From a checkpoint of a small mixture-of-experts model trained on Wikipedia: 63.5M parameters, 237M tokens.
Below are experts of layer 9 (counted from 0) of a mixture-of-experts language model. Rows are named router (the router's row for the expert) and show model dimensions 192-255. Each number is 50 + 12 x the weight over its row's rms, rounded and kept within 0 to 99.
After each expert's rows: a language model's description of what the expert responds to. This comes from a sample of Wikipedia text that the model never trained on.

# expert 2
router:54 59 59 68 62 49 36 65 47 49 41 69 60 54 50 54 37 51 47 66 42 57 49 22 58 38 25 53 49 33 68 49 72 57 51 32 63 45 62 30 49 66 51 44 46 45 67 70 72 57 44 54 42 61 50 59 47 50 55 49 58 41 37 33
It responds to: Adjectives before nouns. Adjectives with suffixes like -al, -ic, -ial modifying a following noun, in institutional contexts, such as social, Primary, electoral, educational.

# expert 50
router:60 36 54 34 41 44 42 70 40 39 47 31 34 67 45 46 38 26 65 44 45 38 50 59 37 71 49 72 44 52 57 52 74 79 63 57 57 50 36 54 73 45 51 40 60 69 65 72 35 57 55 47 57 52 51 63 60 67 55 22 64 34 56 57
It responds to: Name fragments and particles. Consonant-heavy pieces of Slavic and foreign surnames, such as k, j, š, ov, and the verb particles out, off, up, down.

# expert 38
router:57 68 47 52 42 40 36 47 45 42 43 38 24 39 42 46 42 49 54 65 40 49 42 65 51 45 37 47 49 52 52 59 55 52 23 60 66 70 57 67 60 57 58 41 43 40 63 55 60 63 41 24 46 57 53 57 46 20 36 59 58 38 37 47
It responds to: Ends of named phrases. Head nouns and punctuation closing a name or description, such as record label, album, Township, Sea, and commas or parentheses after titles.

# expert 48
router:47 46 74 42 63 31 45 43 37 31 60 60 77 48 47 61 44 43 26 48 41 34 40 63 48 40 45 42 37 65 57 57 40 65 36 37 52 47 40 49 60 34 55 50 63 46 50 57 36 45 60 55 55 39 33 25 46 71 48 66 51 46 72 84
It responds to: Surname first pieces. Opening pieces of personal surnames and taxonomic author names in rosters and species lists, such as Brand-egee, Raf-inesque, Am-undsen.

# expert 3
router:50 49 42 59 57 47 68 45 51 60 41 59 54 45 44 37 41 47 78 44 73 44 54 51 73 42 60 51 59 43 66 48 60 53 58 33 40 57 49 51 30 61 65 24 60 60 36 28 38 49 42 70 43 53 46 24 40 45 49 64 35 42 50 35
It responds to: Word-initial consonant pieces. First piece of a split word or name, usually a capital or consonant cluster such as St, B, Sh, Br, as in St|ottlemyre, st|rain, B|ottom.

# expert 62
router:54 26 53 37 56 54 51 48 57 47 36 36 26 36 83 48 49 31 27 60 53 66 46 67 34 63 34 51 58 47 34 63 39 62 51 66 23 55 45 60 44 49 29 48 50 62 38 28 67 52 39 37 51 51 49 58 46 44 68 62 62 44 52 59
It responds to: Foreign word endings. Final syllables of transliterated Sanskrit, Japanese, Filipino and Romanian words, such as -ashi, -ati, -una, plus quotes and closing parentheses.

# expert 32
router:40 66 52 58 50 36 55 38 56 43 49 38 39 47 58 51 43 57 60 14 72 60 69 51 64 41 47 37 36 62 56 54 35 63 46 35 63 45 44 58 51 34 48 58 48 30 56 57 49 32 35 59 57 51 42 63 78 45 49 28 37 54 43 40
It responds to: Clause connectors and dates. Conjunctions, relative words and commas joining clauses in narrative prose, such as and, but, which, However, plus years after In Month.

# expert 23
router:60 66 55 62 49 41 53 45 28 84 53 47 52 48 43 53 39 57 59 41 54 63 37 44 63 60 54 59 53 36 29 36 42 61 40 44 42 68 71 48 38 45 30 26 32 65 33 52 42 47 50 40 65 61 38 69 71 58 61 65 37 49 48 30
It responds to: Numeric separators and symbols. Punctuation inside numbers and coordinates, e.g. degree and minute marks, decimal points, colons in times, plus/minus and $ signs.

# expert 55
router:56 49 56 66 41 40 58 52 36 33 65 54 49 54 37 74 62 52 52 46 49 45 53 38 31 42 36 52 70 60 21 45 57 62 29 76 48 50 49 58 63 47 42 61 42 67 69 48 63 42 27 55 51 61 52 48 63 55 47 53 57 29 47 48
It responds to: Name-starting syllables. First syllable pieces of names and terms such as Mar(athi), Sur(iname), Pan(-STARRS), sub, Min, often after list dashes or table pipes.

# expert 33
router:41 73 67 46 42 43 55 49 49 54 23 42 39 48 51 62 40 49 23 52 43 42 69 52 44 29 44 56 43 53 65 57 51 53 37 47 46 39 36 53 40 45 41 52 45 56 79 31 45 60 48 46 44 50 38 58 55 50 50 40 54 28 67 34
It responds to: Prepositions and connectives. Function words and discourse links in running prose, such as in, of, with, such, these, However, Although, often after a noun phrase.

# expert 44
router:29 59 59 61 30 48 21 60 36 35 40 43 39 43 52 47 78 50 55 66 56 48 58 73 43 48 41 47 56 70 55 62 63 48 56 54 54 64 60 48 66 66 56 61 57 38 62 12 37 59 61 31 45 60 21 42 52 54 53 46 66 57 45 56
It responds to: Digits in codes. Single digits inside chemical names, decimals, table cells and numeric codes, such as 2,3-dioxygen, Jason-3, 4.437; also list line breaks.

# expert 25
router:66 39 51 69 55 46 65 59 48 34 51 50 44 36 42 58 25 48 50 32 45 55 62 42 45 38 31 56 58 74 46 58 64 74 67 62 27 41 38 48 76 35 47 55 55 51 33 38 34 63 42 59 58 37 41 71 63 39 30 44 42 49 42 53
It responds to: Abstract nouns and conjunctions. "and", "or", "but" and abstract nouns like fact, system, data, information, evidence in expository prose, as in "the fact that".

# expert 49
router:57 49 57 39 55 31 47 63 56 47 35 39 36 48 61 39 38 55 51 50 33 50 30 75 43 40 46 55 42 64 34 60 72 39 38 48 33 43 45 68 54 68 40 46 30 45 59 44 24 60 47 51 47 62 35 44 69 43 39 50 58 30 39 53
It responds to: Coordination and Cyrillic letters. Commas and "and" in lists of adjectives, dashes in year ranges, line breaks, and Cyrillic or Greek letter pieces.

# expert 11
router:54 49 54 46 58 37 34 62 45 43 21 58 47 69 71 61 90 49 55 46 40 64 35 54 62 34 51 59 37 51 44 56 28 58 45 41 44 40 49 85 45 59 43 45 46 60 34 66 62 67 42 48 31 38 76 57 59 45 40 48 37 48 46 44
It responds to: Sports results tables. Match-result words and table cells in sports or awards tables, e.g. lost, defeated, won, round, the | separator, scores.

# expert 30
router:60 30 39 40 38 62 32 50 41 47 73 51 39 33 48 58 56 37 72 37 38 60 28 42 46 48 37 53 40 46 70 52 35 50 42 39 58 54 50 40 64 58 63 44 56 59 54 66 79 58 49 46 52 55 45 42 26 44 44 74 42 47 25 33
It responds to: Endings of names and places. Final pieces of proper names and place names in biographies, such as Forest, Sharon, Warwick-shire, Street, plus years after "in 18".

# expert 39
router:56 57 56 34 85 47 58 51 45 63 46 44 56 50 73 41 41 46 40 52 30 59 36 52 36 54 43 56 31 53 44 50 45 63 56 76 29 60 54 35 59 63 31 78 65 36 54 46 62 57 61 65 61 44 52 56 64 43 40 67 51 41 53 62
It responds to: Word-final lowercase pieces. Continuation pieces finishing common words and names after a short first piece, such as ew, aw, ing, ed, as in p|ew|ter, st|ew|ardess, M|uff|ler.

# expert 63
router:56 60 46 44 36 58 45 44 63 51 24 32 52 42 56 58 27 49 40 47 48 48 52 63 45 28 40 44 54 57 27 61 62 39 44 53 55 70 39 36 70 53 48 77 60 62 31 59 52 74 28 44 69 49 51 62 62 45 57 42 67 46 77 56
It responds to: Section headings and infobox labels. Words inside wiki section headings and infobox field names, such as History, Career, Website, Species, Binomial, and the == markers.

# expert 54
router:28 47 52 42 40 58 72 49 58 57 39 58 41 39 53 54 58 54 38 52 48 43 34 70 29 60 58 62 73 67 56 53 53 69 64 66 27 62 50 54 68 39 52 68 30 60 26 18 40 60 51 54 59 60 54 54 33 46 39 26 48 33 69 40
It responds to: Verbs after subjects. Auxiliary and main verbs right after a subject, such as was, were, continued, remained, plus table column bars between figures.

# expert 40
router:64 53 67 45 38 37 39 70 34 55 35 48 61 75 26 46 71 48 51 70 56 60 76 42 56 55 69 52 60 58 47 48 42 37 35 51 67 59 40 33 66 48 55 49 38 65 48 61 72 35 76 58 56 29 77 48 44 46 43 55 43 40 44 51
It responds to: Geographic location phrases. Location words in geography sections, such as located, lies, along, north, river, near, which state where a place lies.

# expert 10
router:54 70 50 37 65 41 73 69 50 39 34 40 24 34 48 34 39 64 41 54 36 47 52 67 38 48 39 48 46 53 42 68 54 64 47 52 49 35 49 58 62 62 47 65 33 55 52 69 51 50 61 41 37 48 41 57 56 41 38 27 52 43 48 41
It responds to: Tables and linking words. Table pipes, line breaks and cell numbers, plus linking words after naming phrases, such as known as, saying, called.

# expert 52
router:52 60 36 70 60 59 54 60 40 85 46 74 39 35 55 39 48 26 33 54 39 59 68 50 65 49 54 73 51 43 56 38 40 28 62 58 45 51 37 63 34 52 56 39 49 25 52 58 58 56 59 62 45 45 48 67 44 58 35 53 57 40 59 48
It responds to: Creative work credits. Credit verbs and work nouns in film, book and music descriptions, such as directed, written, based, film, novel.

# expert 56
router:39 53 55 35 68 41 54 60 36 43 65 49 54 49 45 60 43 73 65 54 46 53 41 47 39 51 28 29 46 25 48 58 55 15 42 42 48 32 50 54 80 42 71 52 33 50 38 65 66 63 42 43 46 48 49 56 55 31 45 57 60 47 30 48
It responds to: Government and civic adjectives. Words for government levels and public bodies, such as general election, National, state, local, County, city, district.

# expert 57
router:39 64 54 43 56 44 43 50 41 58 65 48 47 53 28 59 49 56 72 59 56 59 43 39 62 59 40 67 45 59 36 50 25 63 67 61 67 32 32 51 57 54 54 49 40 48 62 51 37 72 40 45 39 50 57 33 48 62 57 40 58 73 58 69
It responds to: Personal names in lists. Common first names like David, Michael, Chris, and the pipe or colon before a player name in squad and lineup lists.

# expert 7
router:44 64 61 50 42 50 41 73 33 58 67 45 40 41 45 66 34 57 39 34 50 61 59 62 49 40 50 42 34 37 48 49 55 57 56 61 65 48 33 53 67 65 72 69 48 36 50 55 50 59 53 53 42 58 37 49 48 25 43 27 61 45 47 72
It responds to: Article title words. Words and word endings inside "= Title =" headings and list or disambiguation entries, like discography, Species, List, Creek, Website.

# expert 21
router:57 36 31 49 58 69 55 36 57 46 56 48 54 55 48 69 71 39 42 51 38 44 43 70 51 38 60 46 36 42 48 55 46 42 30 44 60 49 62 39 20 43 46 39 45 56 59 52 39 64 27 36 35 39 29 52 52 40 35 37 73 42 60 41
It responds to: Abbreviations and list numbers. Abbreviations before a period, such as vs, Dr, Jr, Inc, St, e.g., and numbers opening numbered list items like 3. or 9.

# expert 18
router:63 53 51 43 51 52 51 64 49 69 51 54 46 38 69 57 37 44 50 46 53 60 56 63 40 64 49 39 33 32 74 70 55 38 49 75 52 26 34 70 44 65 51 25 55 51 23 57 34 59 39 72 77 59 59 28 50 61 64 44 35 39 43 57
It responds to: Determiners and noun heads. Articles and determiners such as a, this, same, each, and the nouns right after them, such as hold, turning, gathering.

# expert 59
router:69 65 51 39 51 60 57 55 77 27 58 50 34 49 57 50 30 46 31 46 35 63 44 49 44 48 45 56 54 67 44 82 45 44 43 46 72 62 45 47 55 68 38 27 51 49 16 49 54 45 40 56 44 50 67 55 34 56 51 53 31 39 51 55
It responds to: Passive participles and predicates. Past participles and adjectives after was/were/is, e.g. died, located, known, required, charged, due, usually followed by to, in or by.

# expert 36
router:47 48 56 58 40 56 48 38 50 19 28 31 47 51 53 54 45 31 50 37 22 61 47 38 37 47 50 29 30 54 51 49 67 47 59 58 46 51 52 41 55 70 39 66 48 68 53 46 59 40 53 42 37 68 46 56 47 52 50 37 69 61 67 64
It responds to: Word-initial stems. First pieces of split words and names, often after "of" or "the", such as Iss-uing, Ald-ermen, que-ues, Ben-ue.

# expert 12
router:62 59 37 48 51 42 37 68 55 68 61 82 47 26 65 49 44 69 48 48 47 41 62 46 43 71 31 42 37 60 50 27 43 51 44 52 50 64 74 57 29 44 63 59 59 56 47 76 62 57 24 38 33 28 53 67 58 59 56 65 37 47 60 28
It responds to: Sentence-final punctuation. Full stops ending prose sentences, mostly before The, In, He or It, plus ")." , ".\"" and some semicolons and colons.

# expert 24
router:60 54 45 53 48 39 65 56 56 50 29 46 32 61 47 35 22 53 29 59 29 58 40 40 46 41 42 63 54 54 50 76 73 51 67 47 46 55 56 54 43 65 26 67 63 50 49 44 49 62 40 39 36 57 43 53 47 35 41 39 65 34 33 37
It responds to: Numbers and table entries. Year and number digits in tables and lists, such as 1640–1648 or 14,946,700, plus list labels like Population and Minister.

# expert 35
router:68 68 71 48 40 56 42 21 35 22 42 59 57 47 55 54 54 74 73 68 45 42 48 53 27 53 54 36 44 53 50 51 48 30 26 52 50 40 43 40 63 56 36 25 47 34 47 51 41 57 60 36 32 70 50 52 50 61 46 46 60 67 49 47
It responds to: Foreign name particles. Articles and prepositions starting Spanish, Arabic, French or Italian place and club names, e.g. El Salvador, Al, San, de, La.

# expert 14
router:51 50 47 55 36 62 45 38 52 53 92 66 60 39 38 35 54 49 32 46 53 78 49 43 44 47 66 55 58 56 41 51 62 54 40 41 66 33 49 51 26 46 28 44 46 56 39 61 53 41 60 51 54 30 64 57 55 74 63 54 67 65 55 59
It responds to: Reference labels and tables. Table pipe separators and label nouns introducing numbers or lists, such as section, Article, pages, level, number, ISBN.

# expert 20
router:50 42 54 48 54 50 55 47 43 44 70 47 45 59 52 59 49 37 61 42 32 45 33 52 38 39 48 51 51 41 41 57 51 57 70 61 61 72 42 65 39 52 24 59 47 66 52 62 32 60 34 50 45 68 31 63 55 44 46 48 53 48 57 42
It responds to: Music genres and arts. Short nouns for music genres and arts, especially in genre fields and style descriptions, such as rock, pop, folk, post-punk, metal, art.

# expert 17
router:61 37 46 31 35 32 54 61 48 50 61 28 52 57 41 37 59 53 55 60 51 52 43 48 48 49 55 59 47 60 62 59 44 35 67 36 67 59 43 48 48 56 39 52 30 30 68 68 44 38 43 38 56 53 67 66 28 67 60 27 53 53 36 51
It responds to: Song and work titles. Words inside quoted titles of songs, albums and episodes, often capitalized, e.g. You, Love, Life, Night, 't.

# expert 28
router:38 40 69 70 45 47 50 26 51 53 50 35 44 55 37 61 48 66 67 46 34 56 43 58 52 33 31 47 56 47 51 45 45 62 58 51 57 46 46 47 45 69 56 37 31 61 68 27 49 60 46 37 38 54 69 43 56 51 53 60 61 52 65 61
It responds to: East Asian name starts. First syllables of names in lists, mostly Chinese, Korean or Vietnamese surnames, such as Li, Hu, Park, Hong.

# expert 46
router:57 55 33 44 77 55 57 48 63 58 54 57 54 64 65 54 62 59 48 35 52 53 56 39 43 52 32 48 39 44 40 56 54 61 44 44 48 62 55 50 73 63 69 50 44 53 34 31 50 56 57 65 63 41 54 45 33 68 46 52 45 45 54 31
It responds to: Word-initial consonant clusters. First pieces of words and names that begin with consonant clusters, such as Sh, sl, bl, Cl, as in Shock, Slugger.

# expert 37
router:63 39 57 54 76 34 56 34 62 57 40 35 44 45 57 51 23 52 30 45 70 61 51 44 65 47 33 62 60 63 40 54 32 58 53 37 50 46 63 61 55 77 57 62 36 32 63 62 42 42 59 32 38 34 35 58 38 56 71 28 53 49 50 33
It responds to: Semicolon-separated release lists. Years and semicolons closing items in discography lists with "Released:" dates, e.g. "16 January 2020;", plus ");" and '";' separators.

# expert 19
router:68 57 33 64 33 46 53 66 61 54 45 44 55 74 32 62 56 51 57 65 44 40 64 54 61 64 51 65 55 56 25 48 53 50 68 41 60 32 42 54 55 59 63 25 51 64 46 37 49 51 68 58 54 35 47 57 29 61 43 60 38 38 49 25
It responds to: Initial letters of foreign names. Capital first-letter pieces starting transliterated place or personal names, often Persian or Indian, such as F in Faryab, Famenin, Friuli, S in Sathi.

# expert 16
router:47 47 46 35 44 71 56 52 32 37 58 53 32 52 55 66 61 56 47 45 52 60 57 65 34 32 41 36 50 49 46 40 20 51 51 68 35 58 65 50 61 66 42 60 48 68 77 37 54 47 53 39 45 39 66 66 39 42 47 46 48 42 31 56
It responds to: Country and institution names. Capitalized first words of place or institution names, especially United, U.S., South, North, High, as in United Kingdom.